Weights of a small mixture-of-experts language model, trained from scratch on English Wikipedia: 352 SwiGLU neurons an expert.
Below are experts of layer 3 (counted from 0) of a mixture-of-experts language model. Rows are named router (the router's row for the expert), gate (a neuron's input weights, with its number), up (a neuron's input weights, with its number) and show model dimensions 0-255. Each number is 500 + 25 x the weight over its row's rms, rounded and kept within 0 to 999. Numbers have three digits each.
Before each expert's rows: a language model's description of what the expert responds to; "mostly gets" lists some tokens that are sent to it at least half of the time. This comes from a sample of Wikipedia text that the model never trained on.

# expert 5
What it handles: Table separators and periods. Semicolons in flattened league tables (GD; Pts), sentence-final periods, commas in numbers, and name starts like Kam, McC.
mostly gets: " Kam", " Do", " Ma", " Carr", " %", " Sim"
router:478475496500491529506488516450587544472479487488524513474483469494498505505512501511491489459502478487530502481525521492548459486490446460502507518462517503457475477455502535479515541473504540461523501491477481503487497512541533488537496507483468520466436507477480452516478465496516492477521518499500501531498547499458473466508469517518538469521494496476530473494485509504509459475478501518497457517509497509446512540487453504502471489496513494471538516486500463517471464501517517527492488488444454537475485515524463534504503479506465502523460524503526494531463479523505465512533478516507529522517470466484508534509511505485512500523500500489468500486479482495533485530532485473500460476465457444464497497479511492520492477492478520493494539513500480503518453491510436
gate1:466527513466519471464489457562436501505491546521490451503462493490515521495488507479527476545480488457486485511512508504502486468493497477502490531494500492514472553499483547489487485515512499520480518480514492530435529486482471417535507482506504479508523481472500496478545530499484486498490481478522486521493502552545480499463462510493504522495536522486453510511494534500470540505555526464500488527522491477534538504476506485506458530516488471507504517505473551470466493483532511484510483508519504497462473483482525520458527485485495493478552509531480470494528474426475535488467484513495502510533519491489485485484466496527496499523494479475482517479516535512502489485515505497502530482481524517517543489451537518443525507534522491486485492477492543477523514485503556
up1:496499468502503548530504503464495464449500504525464468420500462483486490464497555526476462492537550518487482527475520525528511522495526508459519503495467561512519572514529493473515489474518471510498521453457472514479443467493482467507459492547507458498519511520524517512468494494482538466524543485460504437504465545494453541495518480491517499463496455484507517511538490498508478512488501495452521519536526500510451455504504491482539484489521502497498525471471512513506512505508504510508482522499494530501502497500477493514502530443514554477529523522488510522488468518534488527523482462493439498516552494505479453504493506504483496506514485522514509514531501503498481471453494520479487490493478468494485505483499488536521478506515508518534482511496500495509485516495465

# expert 0
What it handles: Music and bio wiki text. Quotation marks opening song titles, heading equals signs, and function words in articles on albums, films and people, such as ", ===, on.
mostly gets: " Gi", " Museum", " singer", " Public", " students", " newspaper"
router:481476500497487535515497509454588537478482488482525514474479467499495505501512503515489487458501475483528502478522521491544462489491452462501505516468514506455472481454510534473515537477502539466524502488476479504483498512543532487539498508486471515463443506472479455517467467503516488475520520501501498533495547501459473465508476518518536471521492499475527469490489511501512456475474500515490452518509502508451490541487456504497469488497516493469541516490496462514471463496518518526491486486444455543476482517528461529501508478505465505520460524503526494535463477521507468508535476515508526525516470464479510534509513504483516506521498492489468499485475471495534486534526487475500457473475457443467497497484512494517491469489477516487487536515498478499521450485490437
gate1:537482500495472468484497529543488508517540496460500530512517536501523477541529472494455537485451545488493494483510534512498506534525495525500522447460517540489488488543509515548489470490487484498478536525514511496519549488520498529503497530483478513528495466486502517530476496506489491502504482489519478479516527472534525509517573503474465514504569482497547518492482493467478507542527470532483512521484526515520527489522478528522512486472496466484475470458532509502512524530463508508484458539471534490494501469486515509528509475486503471520474522495529463508501543488489551500440527528471508483532535510512480479537487506502505486505497525505505535503531530498470535512503528562498443487520498470490502479526526535488498488472485482507482533482519514467517503550434531
up1:498526446514525493501486485497511491517483493509465512524525486488450534530486500518533483510499516499458515462514481511535507454495488471507498511528476503519458478487478504504479505515483500501495510511484514481491465524467514470504507512503524413478483485521520451499498498513535506476466497537448512515518464524511480518512474498490481495510478458457443484458484507516501502471524479501539549488502481509519484508488486459524474514488500525487534528500488504476527472488506481451488552464531535463542507543514478528473501502503497527444503464516491536488486507517505457529497485487524460534441474532480504501487503482523490510510470485452450490550488480494511504491563473462546546526477472489520501533536472512535534470548525510518536494544510494487466477493493489

# expert 7
What it handles: Table row delimiters. Line breaks, pipes and colons starting table rows and labeled lines in sports and election tables, such as Pittsburgh:, Reference:, | |.
mostly gets: " Glen", "Population", " Lor", " *", " chronology", " FW"
router:570537490505486512499504483447500511506485508481490544492493481505518481498507480530501486477513462500509524541539485544552462495496479467533510515459525502470518547443504489519542512514480497493515496488483496498500478486491523482506449498521488512485469483484499513515535497521510547463516528518513489503521532469497475484471504530490456491487540519460528493484481498502517458478485501524500482516502474489467497510508496572485494451483482505520453542461534476505498511491546480515549491551505505526458521446518498473502488459542529539483529488446491497551484506525494508524493486498474519548501456486506525490468526532490505505543483496494460538528492497466518453525505527486482443461513439485505456517496499505523485505496526529503520496472506486517458481509501486
gate5:506498508511498462473498490493522505521498549527466537519495488508505495479475482495537517465508489453499507546519511510542496488518505502551451499538507485456523484524486498507480488468516475502510468499527486513479503529460529485520504502492465493496500455521513498486520564486515532531491498540471512476496505502514534473518514489475472521508525509489490519521489487534477501479506484479492520493460502488508511453497468539442471498471523504504443478509510508478549536531489518503504483520482462528491530456553514483487516475517504560472454501483526532469566470485489582513467495519512509505524492529447480520537466426514484465545460501495491524526475507495493461469496517506516518482502513505527500531518507458489517511463505514505476477514528483452497470544523494
up5:529539514488507526499511503499510504535477524501513517521446450509549476490490496530468486526512538471542501482488465498507475486499457485527490457493544504518446470514530500423494509542513471495499496435465494515469481496498499528493528497499510531529465465487479499481464523503474514496525469490481540502533480488552486463440496489494518539550516497523471488476540506486488515470530510500501477462522516485455497568500478513531484552505510490499486477482510504493470503501516480512475532492493513505468529521519495546478507517480476487504523511532495483471485509515519501485519477511506519489530527500532475507528493528480494499478506512464519474560481530497574487470476525504541510516502505541476536517497537539526525493503480557539532516469478493480528530506512523

# expert 9
What it handles: Military and event narrative. Punctuation and word endings in narrative history about armies, aircraft and institutions, such as take-over, ran-ch, a.m., 1996.
mostly gets: " Army", " aircraft", " issued", " campus", " forces", " passenger"
router:565489505556491483507504505499498517515508473468504447503492486526497480496501433498514550502494464486505486483513504506435546498478501512452496517479495457482501472487498470497488518470509486537437502504502544491511506507468467467508496510534498495504501516508535508487494498483488453500517499474496515465513500499485486508514495479509545482459493546513499494493503483506486514487457503532502524502491469539568493481493540476493488521467553475515535483528532485485543485504533493547505488447538517465516500553540485494458498491476511484515479462494534502490494460461516503508477448454494504457490506503508483518509516517501533456454496500524540546495509499534479464483506440499465522511476511524507502439503483447510476512519532457444506493487495476485523510502506491
gate1:417511465493519497470504496506462492468460490503547502509510532523495551529507510498518476547509505512516497502509513514517468531470516503502531494500460482535473525517482493536468479478513550506490548518505468488481515475540493492506482460490513482502518521492489532498519491496508493429487467532520520489514504518495471512494506474468502471496471528494489527479499564533506496498496497519488534467479506524492482492480489491476494523578485531466517495536442542558503521476534513469504515537473507510450576502466488492479484507546488495498507512483526504473520499490500469529485505509504458442541531492470446502505498448497475510497527491514506531492458521525482532541500525521501537552480499505487511486512470487485515508491484487508506534519460537470499470508480499
up1:494495521509503511507523517494475528500479520526507531480514480501455531494494486484492553486489467526469478512500503522480479519499481521486413500485514459479532493470507527498457466482521512504503520472481511483453551509480453508523511464501487479550516536502506522494508526532469537538514506459525507493467496481507439522515470502490471493539510533490550518503473537506486503503525471485469474485493490540526464513502455494478477521508506518507519523532509497537509485479495515508521522470470508497500445505521512504518507530531456560481523487504489514541485511501521501490491464512486523521521480487500498500500541440522482468499528504513540508499529507480484509494515455552495500505498484445456554487455517498475511515484492551486499534466499513520516484513477399

# expert 3
What it handles: Sports score tables. Pipes, commas and numbers inside sports results and election tables, plus stat phrases like 27 of 53, such as | 14, 75,154.
mostly gets: " Dar", " round", " medalist", " contest", " cas", " league"
router:609525512500496510510500486504534455529447511498499497508516521508466454507512466506478468527511518489489534492509469555522524481511521506481515478503500540472490481496496495516492486531507542530503512488542497508452487502461515482542493499526480483488504464486509518542484508497480491508485523505508426506496497518512537495514500512502456497466531443482507492513497518492487538478515497553512485533522491504483507532484506475492504489535523534503529510510502507490523557516471503456501466453524472514486499479445499493492526533541560512498487501547448469498476488546549486479538500475491500533525521498465492487509515505505525550520498507459517473547552499528510543528468481492531508478497469471530500527483494503505506453469522506477489512533478473465499511507499506
gate5:477487442528498534523516491517473468508529490527491540512542476528512517507456536502493553455536525482502482491487498507515486495491507524515494470534505505522486469512524510527509471508484476438489470518516480478524552546505434497481512514498540482544502495539519471524473505497516525512428507489493488518481539485513506486461490519450523506524479481469497497460513467512520514539516473490463511542483517493461518518474463539500533481446519492507484481495486485528501488499467455442507521479469548507482513509549489465458480458490482496477505512464477503489515515509489515489491513525502505510485485488500459552466494499530455521496469499496474480486556473477528534487510484522507497510479487513518458500490492505510541554524462539524526468483496514493489522520538483
up5:510507524494474510513511527537487481513512486469489493518473509513492510496500469518515479470538484465457489523490505474535502514473512485488487540484480447486489534481493517516476498541462500506556509519495532514509492521452517488532457500498530529537537492481518519500469494470501457528512510517498536546429514521484504483506484504528511496481505516477495508547478497480506501460470482518429524514497517506503473463510543513517490490512477488511484459503538484471488465475495502454475446514472496470471535510480504491520488492488479515515527536513437513512462441478489511503500518505505471513518536477496565445493531506505444490488490510530540534494487508507533488529480507501446525520524525505477500426477532538458431472500509478504516499475494532510519502487486502

# expert 8
What it handles: Hyphens and coordinates. Hyphens, line-break list items, degree coordinates and capitalized name pieces after Mac, such as Mac-N-iven, 29.-33-750°N, Russian.
mostly gets: " himself", " Russian", " Historic", " actress", " Hong", " Kon"
router:476469485499488534508497510454587537480479486486527514476483470498500506512513504513488490456486476484526505483521524494549461492495444461500503514466514502458463474456504542478516545476501540463524505491478479506486497508539531491539500507484471513463445511472483454517478465500518493477517519503499499533501547497459472470509469518515535474521496500471531466498487510501507461474472501517493457517510496508450503539490452505505472495492517492473538519486496465514473466502519516525493485486447453538476486516527466534501508475505462504525460526502527492531466480526508467512534477517503528526517470464479510536509516505482520505523501500491464502486478478496535484536520484476503462476468456445474502497476509490521492471490474519493490538511495481499517457479491432
gate5:527443434511487514449492525553553489504497497468540501539471500504509500459495502476501524527524493517511550506472496503480447524519452546503468440512547521473549475534514496503476491505506521506486517519480524444512509508502521502486473464503508465528514496523458524508501506517501484503498509518467517540506502508500511536498521480490505510482496479480525480518521454575517488474522519460503492529515472515516519491509517508487517510533513527531459504510508481495498520548489509497502462468480489537493505467509557561509500514537473516534460446505492488517454489503485496498548481512477506500477526535519514511534500519507535514511509534484536487516529469492478493513507489485496579499466515486516540472504487495562520523506504520495468470487507461498509493523527495
up5:469509532495502455476446480474442529526492491514501503523510480554467505513517503502495484485495511462453457475497473463506538505496518476464515527467497491510472488524523485483494501514504529538504539505516525501445497542452521489513523514480466440519523491526556500474496463490518511507522466491500526483487541525508515553536480510527498476487459541546519486469497524518486447497517557509521482507519506504533458493452510497539512499501495514494509505518529505492474471494516486472520499531479529480493504507479500490482505510519492460500510481508485478469539524497490483449466488477479521535505470505514500498508537480471479569530500487474540480460510551511462507501517499497522545514500504502464496472446504458508506514493532526533479512483501510490527476425514468

# expert 1
What it handles: Nationality word endings. Final pieces of nationality and demonym adjectives and other word endings, such as Argenti-ne, Lithuania-n, Indigeno-us, discontinue-d.
mostly gets: " French", " Ana", "Japanese", " Jewish", " Chinese", " Kong"
router:534482493481501481500506509555466522483516508516503447501507494478481494500480535518484494517513508518548482557484497490512487470518526507485516508515491491481496559505502481487485457525520521459464503500491501468526513506495488536462461520495475511551477497487444500494490494514477481474468489521512528541500549518551508462509498503503489509513475516538492505511480466500503518519518478526498499440564517499529492488459480554516498476542501504423466526499517504514467485493451509515502491492501455499523473547468499487504530488499475514524545479521493528519520522457547474494561536531468516531521522518503514455512447485500481481489484498472503470472484500512468498484515502512500489574535510502491542542504499468542492515485456514519539519501525520521448492496497499
gate1:502518492517476480485514514527511503487487481530495550469492476492516514480478498461542459503514509480519507487427504446502551469505531557491490484467492516525459569562476493491481508490478497499525474490504470507489469522505511505532489580514531474518463527492519513494484509517495533476522470489486511513504483415476531533481521472496535504488513448506460493496463498469504506556496446548556497499508486464477481475510517512519530477451504500491500477487520514478488498530520523453515496466500498491516523462483488507525487514544531489487529487465525565495503492517492488542520503487498498506454528536510532500466492492506461497463541505481496516519516512476497512465517464500554488510481514486503483516499493496534481484525472496466521457515508493502491501507478504
up1:475521482507485524487504476519457507493498488515498491493504474505480497503454510494485495507510524515459477516495448482501531507540457440499478554498505548496515515549471459495492509489523474488463511529491479486533502527496537520538511502496498474490466462515473532458482495492494483482464507507517525505504457508507507536525484515518464436528521480509510460519494504520520490527488503480495506536544468502473521495534503494500524496516475504497506487461518500519477524497494491489500561483563526476515449537534519513490507494450495480507494515506482513514530481511505520427499525489495531515541498503463463481476497506499458482509514500489477515462539501516569538514507546491460520502531500524428487456497544482438526527491489552496461469471481486537524488498510513

# expert 10
What it handles: Capitalized title starts. Second piece of capitalized words after an initial letter, often song, show or foreign titles, such as F-ight-ing, Sp-ark-s, H-ö-fuðla.
mostly gets: " Mid", " Young", " Night", " Your", " Fly", " Mam"
router:417507495457497507489498507541451456493517480543492579510499565502511515502502525438528452555500555527494478445484514547527475501517501533514490484505515556489496522555497533517460488502493494496556464521494489510509500502528496473513445513497504493532527481522542502499492506470494536482496475519540489473510458499515474564475496463492506487493492497497497518502538486518539470499499504471498486480506515472501500538530486478501516472510491519496533497499471519481491502492536473503493532545488516497520547468504487532516511501509493491500533484525521511458528541521465490522484527513492494469487529514514507523509500491501504519517469506570483480493484495454489501491527499510487501501483494491505497491500497526446519518503482425530491491523526518453522504493499535
gate1:484465489487497500488481495495502506490522470452489476450511488520524512513465536467471497514497461482493496522508509522472472458500493529535492470565461476499514516489499431507524496508476495527476527473512532471535519518500480493479515509511530504516517515511475543481499519524500502498515500510517473540520496472505507462500550523545475499507437538478528477527502528477497529545507542508519507545568499491531485496522527494499459502517456474488505458503503538521497475540516480487536534540523497533505539556531507476505483525494478487482561499497520476535488513479539473514525502496493486516522471495486443428503471505506507526516455512466542474500519513521499535539488503528471492507513510500537486516535486474501486458519497493481486496464458520541469488532502507
up1:523488476488469495530484510476482510518506532559506503497497489474499482498484475494522468503492508486475502498464508459526521552466507482508503476425489527462501479507513492495556498492538499467513508476443510534479491491510489507504496476509455465429517506440507484488519502503527499457512507496483476452507515466511486557477450483490456507482496497480503506493527456511497469491487464504490487470496486482505516550509536505458530461485515505505456534534479484499483502492499521508493437495542539472426522502494510493508510526517517492475473499488461522528501457529465504456510504486514508510483513476473532517539524494483509498549467495493487541506503466526551505541532490482548488519509503525465515464478503496462540528484536505543479491467479528487519501518499467

# expert 6
What it handles: Abstract noun endings. Endings and heads of abstract nouns in explanatory prose, such as substa-nce, non-collineari-ty, case, security, example, value.
mostly gets: " example", " social", " dance", " characters", " style", " idea"
router:417492500514513516479495496450567577466513478478504518485489469499491525503513521498518496497487478449497486486505491446495478518504501469497515482504467498518499476559498508490521524489517526480499512508477468492487514500535508507474555467461450502488485492500441447481487513503514455528532505478516559475477507516493475486514492488509539500468488507545483484510480527472493468489467482464493508521450503523475497516479478458517509499506471440518511473477529532519468476502513533482504483458500498508501485508528489542517513510469492464519441555485515499483472493513498478467507487516477513490545506515515520548515535516495497427501538493487481480469489487539479488496471490503516500476479524492481520488495471469512540490489540480465515517516558450501506505513502482
gate1:499464514489493491487467484520482487493496499469528513480487489505459525542520488489499419514507501529487463501520511518515467523551497524489490492530494511475515493462507528531508493537485484501527538507525527542468504476515498433477459487531500479478479457487509526499535539480521500490486491513518459508492516517503489529482507520528507515492472528506516525517455497527543519507567481520463483477514503486513548495482539469545506421520525502470467485523477485522491499528476485495516504511478558496475504470537483490477517519558502531490446521516468516530512526481504495477479539525500492471481505504497481476434486524514517490479513489505496512500528540474528510509556530510442524499522458489533441539520495480519488482496539477509503518511508547496476534506483507
up1:486507525484460465524501507520505514517499502446508525533476522468495533512494533483497483478491494501512509463464447485486554510509499489482431530509561495480522483473480479569477515510502532495464518504493502495512504524478490518524500525520501492527465475486466483450518538465509488485518489459500507544548514515530493528473520524511460490480462520505530519467458494466496487516482536459493451543465534517473469515510478479509473487531484536482510480524462515528469496461531521494538541503467466486478485518532498486511515495486496517514493516504471478540498509503515524493531487517518440507518488465504504518497476483503470484497496495460494537491491497467507495489503524444485507505492542512543445494521510468513512508445517540427507541538491529496479492530496479

# expert 11
What it handles: Mid-word verb pieces. Middle pieces of common words after short Latin-root prefixes, such as app-ly, pres-erv-ing, pat-ern-ity, batt-ali-on.
mostly gets: " adm", " Ed", " lit", " Court", " concert", " Patri"
router:491424502508503502504502531529476476489520489468507441474503477495503498501515498477459509458505503491458502505468510440492531474473521491496489508542521526472514524439502499531529484488527503542520501502544548500487516490489510515541538512485557497453503525476526493494531487471516490527553475470500534495454468493455469524524517542509491536511470483490507497503502509442486519489515485474488490512501506505507515452516532512501499546506472493553479508523494526501539505508494535539493484530471526481497519496450534514506453528519518504502489498529505470503507511527458471521495522509541483497515470502501486490493511503505514563530563495515477554537507485458520482502526484486561498465480535500504494503503510495491445488493508547482439474514505534488493492504510522
gate1:514487505529457508483513543484510501502524485500526516486504496470518507495540494521454485496472509552496562549475522477498507527507499520442535497493515488489468517493516474522536492544454502507462485533460501476476493481506464535505540523497500486490501511512440510506491458493529497459507482497477487485537506482458476508482491474507514480575521504444505458541550460474502502490486516520469515508475505560463516480531516526493488512500506495483530451483510520517511525504442480534496549489532470506531486518485488469532526475488457497487486518494435525516531483491503511519514496543483516519491471484555490505454498489472475493497490477492467508495450533520523492497490538515510476488501498557527512539466513501483525471493497463537510500485483496489491494452513533
up1:547466498555514503481528533473524502470520494462500482478515509488483471529500443515508548472490489503535535481507530470495524520538523487543497496452477507502497506472487461504464508518525519500460492477488483531511522501508515527476553522493479483496493521505452544511506462507517453472518469509509486501492479518530504510494476493512510471524481520496459476527506500521495462523491513512509520491485490516510528492545526476513513474507478481490515489496449552472489506487477486530498538466518510491513485451480464474489494485539468520506418486485506517472513488514477437518508466570479449504471447521521501533485472462473476518476492493502512538452470495491503487486542505525503474505506493507489521503528456502460507471547483488526522496452531562514517508480521510

# expert 4
What it handles: Biology species text. Taxonomy and species descriptions, such as genus name endings, family names in -aceae, and anatomy words, such as graci-lis, wing, who-rls.
mostly gets: " species", " built", " production", " northern", " human", " Oxford"
router:405568512480507486511498481408534505527552527482509484526499499484472491498497489538474527507501485519490490483524495476463508514500495486522484531487496495550499498552494472465510511489519491516520519513456480538516486504516496548474540473484523499486521511514454485475515477528543501513497533471502541502484483520466481469488501502519518490511514513487457493527483495511481532553486526486498534516479516480477493484526528460498485522463449535529469460495484459502515508519460539455489507556490545491520469533537489491481486499487505488497483519486507476518489487458485534487457493509542473508488507502510528476529505544504453451510521503485523539508501500538529482501491531508477506493482531558498468504502514498526536523514492550492479505492487507529533526496509474
gate1:475466496471505490489476449470519532497460510469520500526494502501477545527513584516540525503483497492499439486495486487522496543565522499500480477554459504511524473496491464492490476485507483458503520453475483524483519515470488526449501524491487493528509502490489518486516508501495536476480523505522530507483525514513500518508476564511524521553482482517497482492500460466482484461505473490503522484461579472458450500495493506460514463472475504502482505471509510504500463503531524472511500456487491462492501491535484492520520517467502498482486557514494526528552513458534459504499513492481522474499466533490487487480502504491467516502499503494485512440492508506473479528498447516538519458513522481494487553489501491517477510459476508521487517492472459501555530505492503
up1:487493504547477497473476492517501490461482484526492478514472530467476513495517469507521488531475542478525517492475529509480557542493481498529476512448547542482503449486453474499506486493504519500517500500491491486469496527488518468469510516449457513462485464513489463517533508538456505493513511482499514492453496517526459478538526499481524560532418531532456519529506527540488503514538467510453522461509486478477518487487472466505561496534510494477505502517480548485489485470525519484453488479514492496473536510483539473499507517505538495523480476485503512524536517504433490508490495518506485472496498532505506505506458482469504507517498508518500480501506537543515520515471514521542451472508522477488479494517476483544478526522522535498512484515518514515545510497456515

# expert 2
What it handles: South Asian and Slavic names. Middle pieces of transliterated Indian, Pakistani, Slavic and Turkic names and places, such as Khala-ns-kaya, Meh-med, Kalkar-ind-ji, Buddh-ism.
mostly gets: " Christian", " Bh", " Ash", " Kal", " Pakistan", " Socorro"
router:520504495536496497494502505511443523488453505514505514492504486480537530495499520517512544455498498491501507514487498492483505553501488513497530492498485436572489425494509522476498534487447442481451522475494462499484515508511496495464539494495497504482530543505521531516482518526500519524479499518441459523537506491527557476511490495475478487545503498485525504463497527523482491512528536476505519512456491496488485505498474490503500510478542490500485508483506497491462477506500449487511527454519480522458475471513516468498498497469474483469478542446484528492511481496491555471476487486512499501465484498478485497439481446503506502452477505483521435488487517508513558495481555491488521525540519493490505487493502554489507486512496517538537506478446480543506494500499516
gate1:497494504502472465482482512502494509500484542532485506472478485522496494495481485530497499484492517477480469532567489547511497492505522497522536483487535519507505528536527493489498456496537520553496547482537502442495512497555481527470498494509488491464496501545469498499567483478516519503536493464497504505510538535493506478486474536492529481474511502508522455496489553480527528515503539464492476472526472533535498504511481523491559522517460501504505509496482508508501505525535548478457515480495545501446524501467472470494496486531551509473499507499475475501483458517493478489510478497521502457541487515541483473514473529532467463524474466495523540502522476510465463503497521524502478475529425472478561473466478507496515540515517509476499493506513500518513472486522544
up1:494468528508476485514490498544472521502477464489474478499522499509525414498481512513573541468495485503475479474528480451492506520481517493477490459500462470527501540500496493477484516516516503523505526526497501495474497485508515502531536496523487489530507490481514460507474529503477491511540505493507536520487476522516491506490487465535468518472480471524514475527539519482532534549515480514523489501476547488467492479507486483480562505488512508487518553495534503515515479519478477465520547434478526500539492526531525470483487512530533509513510500472522499484465466465478496499492509475458488502535544480495509510506563534494515507473537481509514483441514482471471513519493473492497497482480489527488495497502498517474459482497545501462474461418522474537455515515535480